Below are experts of layer 6 (counted from 0) of a mixture-of-experts language model. Rows are named router (the router's row for the expert), gate (a neuron's input weights, with its number), up (a neuron's input weights, with its number) and show model dimensions 0-159. Each number is 500 + 50 x the weight over its row's rms, rounded and kept within 0 to 999. Numbers have three digits each.
After each expert's rows: "gets" lists some tokens that make up at least twice as much of what it gets as of all text; "comes after" lists some tokens at least twice as common just before its tokens as in all text. This comes from a sample of Wikipedia text that the model never trained on. Tokens count by the router's weight.

# expert 40
router:607576475486589537510503558536474492489496530459455493531519509557464485517444468515433474556438455525466521526488538387438578596481464512470456592336458439449476479493429484424596473512529365492426596452539420567510488497483453429612493501549572524460476582536558559559490488416541539422533493580522427484486611563517536456466458539444477427533503495562498448476512464474561523576488516508489488527540550444482436510478501562493552436496512521466556451541503499608503562496506506
gate0:514406465546535574444428545502470458451515473486593443435515537508505575532608452519530491483533470484470446566427457486535565465529438544460483574527521401508495517429483490515484401487543549458479519457522556601557466444385478612515511447558546571556506510441504440513442458556477510560476357578579429512477452423463482476510464552519538452522554523570445599497515558529503469485493475466600516472513490567568563476427547516432507474490467504454447497563581481514427491436454609
up0:495471579561546438603571397478551581498486533576449578468449454497515503486476581458423514520456473490416552359515455513453467439445547476491503418428502627502489499456478486492485591511489521590540486531531498449512533591561582386422504535481441534380371553444486560530524558494521458440474521516482559457478570546575487595511488492500470461519453487523528495445539498516471535526466521513460533587478499540422465421528448548526577462510507473568557436469504510432555469551491470
gets: "|", "-", "=", " |", " both", " No"
comes after: " |\n", "\n", "|", "\n\n", ")\n", "===\n\n"

# expert 37
router:524529556448580496540463530516513438497478522471624458520502422517495486547477508389448481501499442515537582551502478490509576532494465439469434582471482543479495551506423510445535578471508425551457479518471428521526516504498575448509466453445499560489520578554476457488535493489507482519482550560596384425499559541421500529506546513390472478525515484503569426477537468504563469546518502420610558487517560460517405495512479454530434414539717544412510396564466480580480515500532457
gate0:520470556497499600552558369501537558497476601602524535456569553423540456426448532493494559497482480593529490628521515529533574476493472408564462439513552570529459578504437498482496509519421482598494337567418539495494608480514506567525526484525454521423494474493524489527360509490444515482519457430492518501515524413487483534426481506424479503502457478562551496501464500529567498490424577473563527539477520437471485434538522509475454537470408530489541453500479486460523482371477571
up0:515457523484504425493463699461484432488574553361372497564512473599407595520487476479524552499515513449490513446500463492512463563551494608471572495454495411510458475452503551450442467554506500520500601452533518424513391522515478468505570483376518501506572442521485560486516496585475538505566510501542583434449519580489503556479500477572533463536569475441474509420503574445464492503531560560441472438497509576476478544510485423535491536471474495499469598488412486464539490529494480
gets: " with", "ing", " of", " to", "ed", " for"
comes after: " to", " he", " also", " He", " and", " who"

# expert 27
router:502469541514498546568457509528515432643528491405430474509540520486480524523509475437418426477462485511548595437487488449479521456452456484487552526415531440445491601516497521433557596530552440499439549529503504478485547476456518488537487537376462544453530579479592467517539474477594574483466483413543468506490555559488495535481518457498514477549573535452508505472502511519562493580526507477538547529567578514577542467454505442443496337547639511440540421517505511505552588429370537
gate0:451456503524474500453495510539458507486491539604494419554580549416546543460484454481518532559354469507483540563411516487554477503450557494553552544452557457503531486521459505501539616477454489445581410466416432537385484517559434517542390528497420597494507615440513522468557490446575495542470517437472560480407480473502545425475489546468508500426542522456494594544523552517580505532406482537505480521488519535447541565523478561543485505556509507381527432535475514617445460494493433
up0:525514500558545593550501501519564559520448497459519486530513530527457426417462450497533446466440439416502517539551493476592522560515432517471499523541523470486484470531494500493460479385553430467523479490483502425507524552527561442511518509572508503574502480524489448501537419500565459451488496412574524446483580554497452559468645423484496523591521443415508561345454481487564530577401491488523445480497524491551433456463540556512464650401523459493528371513531504463494492605584526
gets: " over", " ", " $", "′", "°", " about"
comes after: "°", " over", "′", ".", ":", " about"

# expert 26
router:603498510494601525567383558488502476539525525491580470493562453525548520441509474454522431505544459570543489453437449403536527590517418462469438579415475508474534569470454565469487584533473483507524518530409446457439492504494541493509467579499476606457473540506599457538562445413552530518492549503588469524471591481466526509539433481430496408505447451490500566473493427410484513556531579483541487517514532607494449505378503426542607502401567529454496538551512493582474494527487470
gate0:463464427516519460362445487480504506475485478486424481419502481514528581570527362495445431504566472526526492489424444484509548490442430485507526559545491482485432477615490597487493480445493552491514536504574447466464565454382516539470574493503502511479490500507534481460550421478592529440544483584544498466427429518536448526541477515569587498614470484512551509518459490463502615479523563467543435542431556525430512545476538516434470594527481545440658603503462480592518452491504517
up0:533417475566463395481594484382482491513433518533471512560525431392491469533516435485469389348454470569535525488498466508442517478502519546476479506502600504477515498541609537451460489474422574524504492498454518447428550431511500556525473430465440472534518519480617558470554465538508504530463537634475518556481480500512524521517452539466524437569466477567467404498528521534547545458515580474420529540428561455509598461597455577450543517430601494490552553550512553545468469463470496
gets: ",", " that", " where", " which", " when", " However"
comes after: "20", "19", "18", " However", " In", "."

# expert 21
router:572529432430498465566452503547509501471513489428455480493549529553594438565496495446463549516486503373575476572509515504522511522580517511466525596406528510554572570494485473543541518432532443449488523570454432559547510497494445512562429510454466493453515589591487450467475533418537610442492552493603475514502562462507593519464496611473538508484536473551462549506516475489547532622565512450527554429571537552517537510436518477565560437560554490409474516513590523606535586498413525
gate0:572554585472518513458457624503512480528477545451450487398456532496519516455417483529528464505452532490465492532554501454467575381581542554474530446527466491481489411519439536568515443529513483470512518515502503450529471493480479482548530519475522574552471470461566469645483601482468454458527528407707550500463568502532524551537500394488465393533474446495527414590477502469480493574502522505436555416539566560545465449468541499506432494436464522490462521511387500547462500512433574
up0:592406460463553513460495537470524489475446510443553466502513494438539490527438558554403510547436433500464523414491441455504524561587465570513518567527491461597519439524460509547434498544526523556460543492534554452507450534550585476587389533475495505516521538505501451446526517446457425491496493434483519496535586426593510487476479552495504426590505386660551447415503520471455535485579560490435507542599570553552459544530498404474433478518428521459406557432532448457473512519515553
gets: " of", " the", " United", " in", ":", ","
comes after: " of", " University", " Country", " in", " Department", " Minister"

# expert 17
router:584553417461510450558458524512601579486444538516458476506523479573515423506473483448467508475506482508533495520533412447482536546544415447563544491451495471401490590425542504475573478447490425531375526480461504580521536365543460472529461511460508458472435554568504504430493491481485488460524485564483404435502519480495546559530422495476445437596497461531478513563490502460538457542512557500591447482487595481475411544447475476624435380542606481498481470550395470515429553461554494
gate0:438528531570457525508524519534533536515518527453530472493438547520558418503434450479433503465459517522563545486491524538497381484543513498503496476487466566416539485454452449526471510405558560553463467449562548587544476534524515539647508501472527457483527508525480631378515545440323485505445564498487498501546420575496497499520569488454597499575515454558504579446365377499534490541485591488522439440509494516519504521447457550478514473489454512412511456579477458435475502525585538
up0:479384507448463397439542564476451512462471518532499518468475499519512575519520432454519546564532498467539495493488511539572497471533570541514481504483539523493604403458457551533551537505454501545497450438546514578599513508501531466557521581486562490480486501518518504510512411573419450442461536359460499457567440461450607410517418439427547620554555484575422509502473456543591475543567534506468393466523553437544506492452521577496419489485503531395550573497413456415505511539514506
gets: "'s", " his", " their", " her", " its", " a"
comes after: " his", ".", " of", " with", " for", "'s"

# expert 6
router:533502495434584471558361499481472431482404458410606495465507489392446486513464520406415503523468442563488487565509520565522572507510412417497421504423526565524467528497454503505532575482497441478507471499478493558502518492537501436524478501427495537519521566541515498567514485473462625501475496498522426471526584467462489537428530516404498497561517459440542489482495443470558523595579458434588511540512528551539432516439439405542499449468662469451470468554532506607469559467455554
gate0:537548535480518507461528601393499480413465453431527479456409467439465433453425460430474581504559500541507499579560510535569444518506475439516477491491452500414509546505446622539544496570519547533520511581450503525440424580405615546526435519581499532468412487556456592537451456434524477489441482610490508520431473545438450497414566587551452563458483479552534496463569604461457489498555530506523455486479529467455514558445480515515584470577495453519467544527470530516537452397540513
up0:517444513417526519535407486585509517550503476555428460435501490551471527552546489503589540478500458464580501473551474509475481519481432532454479474462507459556494469503488553482521571561518443544483511529493492521473491586418465412667532479493437570417489491512464531508430456445415461486460624478517509434499464525571466533506515449428490499476455529480458519492532580418568627468427494500417559512543499494563359534448580580490363485515555559561537594488508566516533461525502428
gets: " ", " by", " from", " on", "20", " of"
comes after: "|", " ", " on", "On", "°N", "″N"

# expert 24
router:488501511474532535579479507468527483524549386354421460509544473538561499494508462505486552444518505559541526489436530530453468526592397443481430573463408519440536530552494505472571521440480465512427585526530531549374495507456423538505481525491511598437510467554495532459550450478541547426460536490550391466400502505493516509492500497459544345476407469549473512448459389487477479507586522490471586486535520499482496459487470456521488456582599598498511474577537466595506483396507503
gate0:435456420496572531523387530594500481421474526472459469459541509402510527452579483517456512447477439475519486481509524487526537589509451459547494497473574402472542432526610522557600437493596493481493523529494550523424435524459490446526509489484609513524459501487456402518540535525580560498532551369535469478479476562531482506593455563453504397523427563563505519493542476504540424406499472485423526508485439448539413531548475551547433457482551473554611483424564583534570484491536500
up0:431518569674476381473458505424498459524499511547562553503429404524518479553532498516500438577364453542505533523430488471471467468467456477558526600511532555512563555532480483532423553494494522528464517594446505474570443549540479474522450499529515497516462536512481486384467530509447488531516510505465591576545492513442592507489554528620486480472400444466585516529429441433513465468424478387550573545492486525494512518562454433449484513529546428461529463415569434502543565511535497
gets: " also", " not", "ly", " first", " only", " later"
comes after: " was", " the", " is", ",", " are", " and"

# expert 5
router:454481459450568466516448430529513459462484458452600517561582382453504487491530522357425512503508422470534558486490531512471584574597438476400517530425544474525532546483488518461556453460526500501502527491516475568412476503464490545491426569427437571440516528519537479479482469471527554522541488478502478409452574512521452515516365566527518436589487465529536511441429471481462396517508609440525600467497596502379502542479414427499540475571563521524467485539479527580511509471454468
gate0:556436594451561483507517451597478524486397490562430467547494459544491475537423564477462543501512478459570486438522473541426434523596484493503417466477550525516619460415527496472509492442578535508503532495538484545435413530532538493483469445456522508520455557503495625480581450509544407472492455513453571517623459511508471397517415567479570565478502539495560489454491444397486518434495475468558503417510544558480470518447479594564506470562565500546499441524432398529530488629500469
up0:500537404545539527472430597523513487477568488453517479477521578448506484478570461482533512490607516486451408598482546541495548516489528487487542500531399469479500520603485544471474609539466462432533416481491487495548542423490359415524465480528484500539521495501524469442429651516520555505511519517481359485491531461463540559489561448479497509587542556519380503501571530573504492521525480489449458554510447541445542437507565429492552544459385417511468544456493565503445498385566525
gets: " one", " member", "ers", " son", " members", " President"
comes after: " the", " a", " his", "'s", " her", " as"

# expert 11
router:513526487471495495513471502530476444537479469439521421436589497342455558519534528426446449418515527480514467560512500526450592484464519471479466522370506509500556530488485385458625575459580464469499571547456468556533567491407503509558475515492443578536497512562516459502496523521558469462470464561588469504506552476489494450414429469492464461524524408488445505538492445499549458567539492485583510545489574484446538546518436405582548475538635507495579414525501438518520608461436576
gate0:582526464455515455530531442474563517536407459440452450440564405469465636435461517526487488588486521482592541472471573594497515553531556600517551461542495379586448545556516496501565486495482541401511529509470494550484564594435487532502535575454495531451549533467568517472473453448486487484493501461541565537476470450536450383589468509470553488464528561570429421485429513532503550509570460482442467457529472429551396463407528489500481517421484492520515512396587479571455464505548512
up0:453535617499532470499424478452402516552547525471508428488468526521495518440564531564503491542475446532523499511543484481479509407471343448480595448462527530441468454574533481559503495631583592408518429431458479499486445409436487463546344482540573500466472442519485480493460445444403472549502473536523512492597538421461536508556549505511518572562493516471542503521554561516513589483459456540499525592543545539479577434530427504579548473473547442572464517504509515510429450517546484
gets: ".\n\n", " \"", "==", "\n\n", "===", " =\n\n"
comes after: ".\n\n", " |\n\n", "\n\n", "History", ").", " career"

# expert 0
router:542493435484607560485471553612461465562551476563557526448563507487501440431482500411459568488520458520580490469470472530556606428567447400492448577454499515491609505546435434495616542490545523467512475474473596504451491430505541472534483529555492512472537520526603578511465504445466551471469481565463445485443538528448525467450482530507553424583374409538562513535418484509579494522559533463570534524570508516488477464463519470590474481550613535522570439546506554583503477518555502
gate0:496536416494522473449535513491413502482434568426535504426496551555605437491522520533473433441522479499457509511485582549496601454456463519456408575394485570464436574499519529568525471466522556549504532515496467517491435518547543381544449458571544520474433501536453527546535490486478533455451498608534542416484460475469416503588416635541506607481413498473530524468551473552482532428557514413581487394540484463517482530606556535481482447472464564536515506483440475450516592509447516
up0:550527524494457480522450571488518489521542394535463550536514460577421563477441460440548556519575477450558440486441495477578441609496492489508619449561574484500444521534503548478486615487478467498500483464554466513453555522479463521455515436501472461484516482506600545511432577532460437553544515441449442515491453501487509455432541463547505428535583459557420527492486513465568492566492515636391412588504594537467563528416475519474534482501489471530497374432409549424534405539515529
gets: " as", " a", " the", " is", " was", " As"
comes after: " as", " was", " is", ")", ",", " became"

# expert 41
router:526522451454512538605444486576540488522404498493565514494479431548457438529471496457386500412534488420548583469409512492541553520473490541458473541439418443426504521483539431460562522510506407561446504595468477495415524434428463530491505523479540558494445623436511543497476424456489510464525533561572388521511560534503463527433498426497533427522454442516515470494473466442516455627513459435536508525503559508539498559527492559545529507499635519436480441516447422592493612489557540
gate0:499454512576571558521543488430426472579491527470556529523558468467522528538491513458522426410431486560483551467441468596491468562519438485497452581425452504418477468428575494484512501464552492459423552509496510418576406487416508501528467559601468647536456518513511474485377477571497551496543504470459582433504496459547537533590423461494479584495586545619450479456493458613453471481531453564440455465486483488521575487468437561444524462432542540487571530522450495564488453491513544
up0:538472504479492442502517497518548622461475477537522474455393518525463520542523518466469531581554495505518506527536485445566560453461518478514514511587559547532581529563377434525436424550450517529583496470528538552458548493594451519464567501427533337487556503505475543514582501507466473526426484549474472574521492501395454465406513502496478389547405508440533501546482553433534546538507537471618489533447494506560412475497502376588516493532468438542432446474549533444475579430439479
gets: "0", "5", "00", "6", "4", "3"
comes after: ".", "–", "00", ",", " ", "0"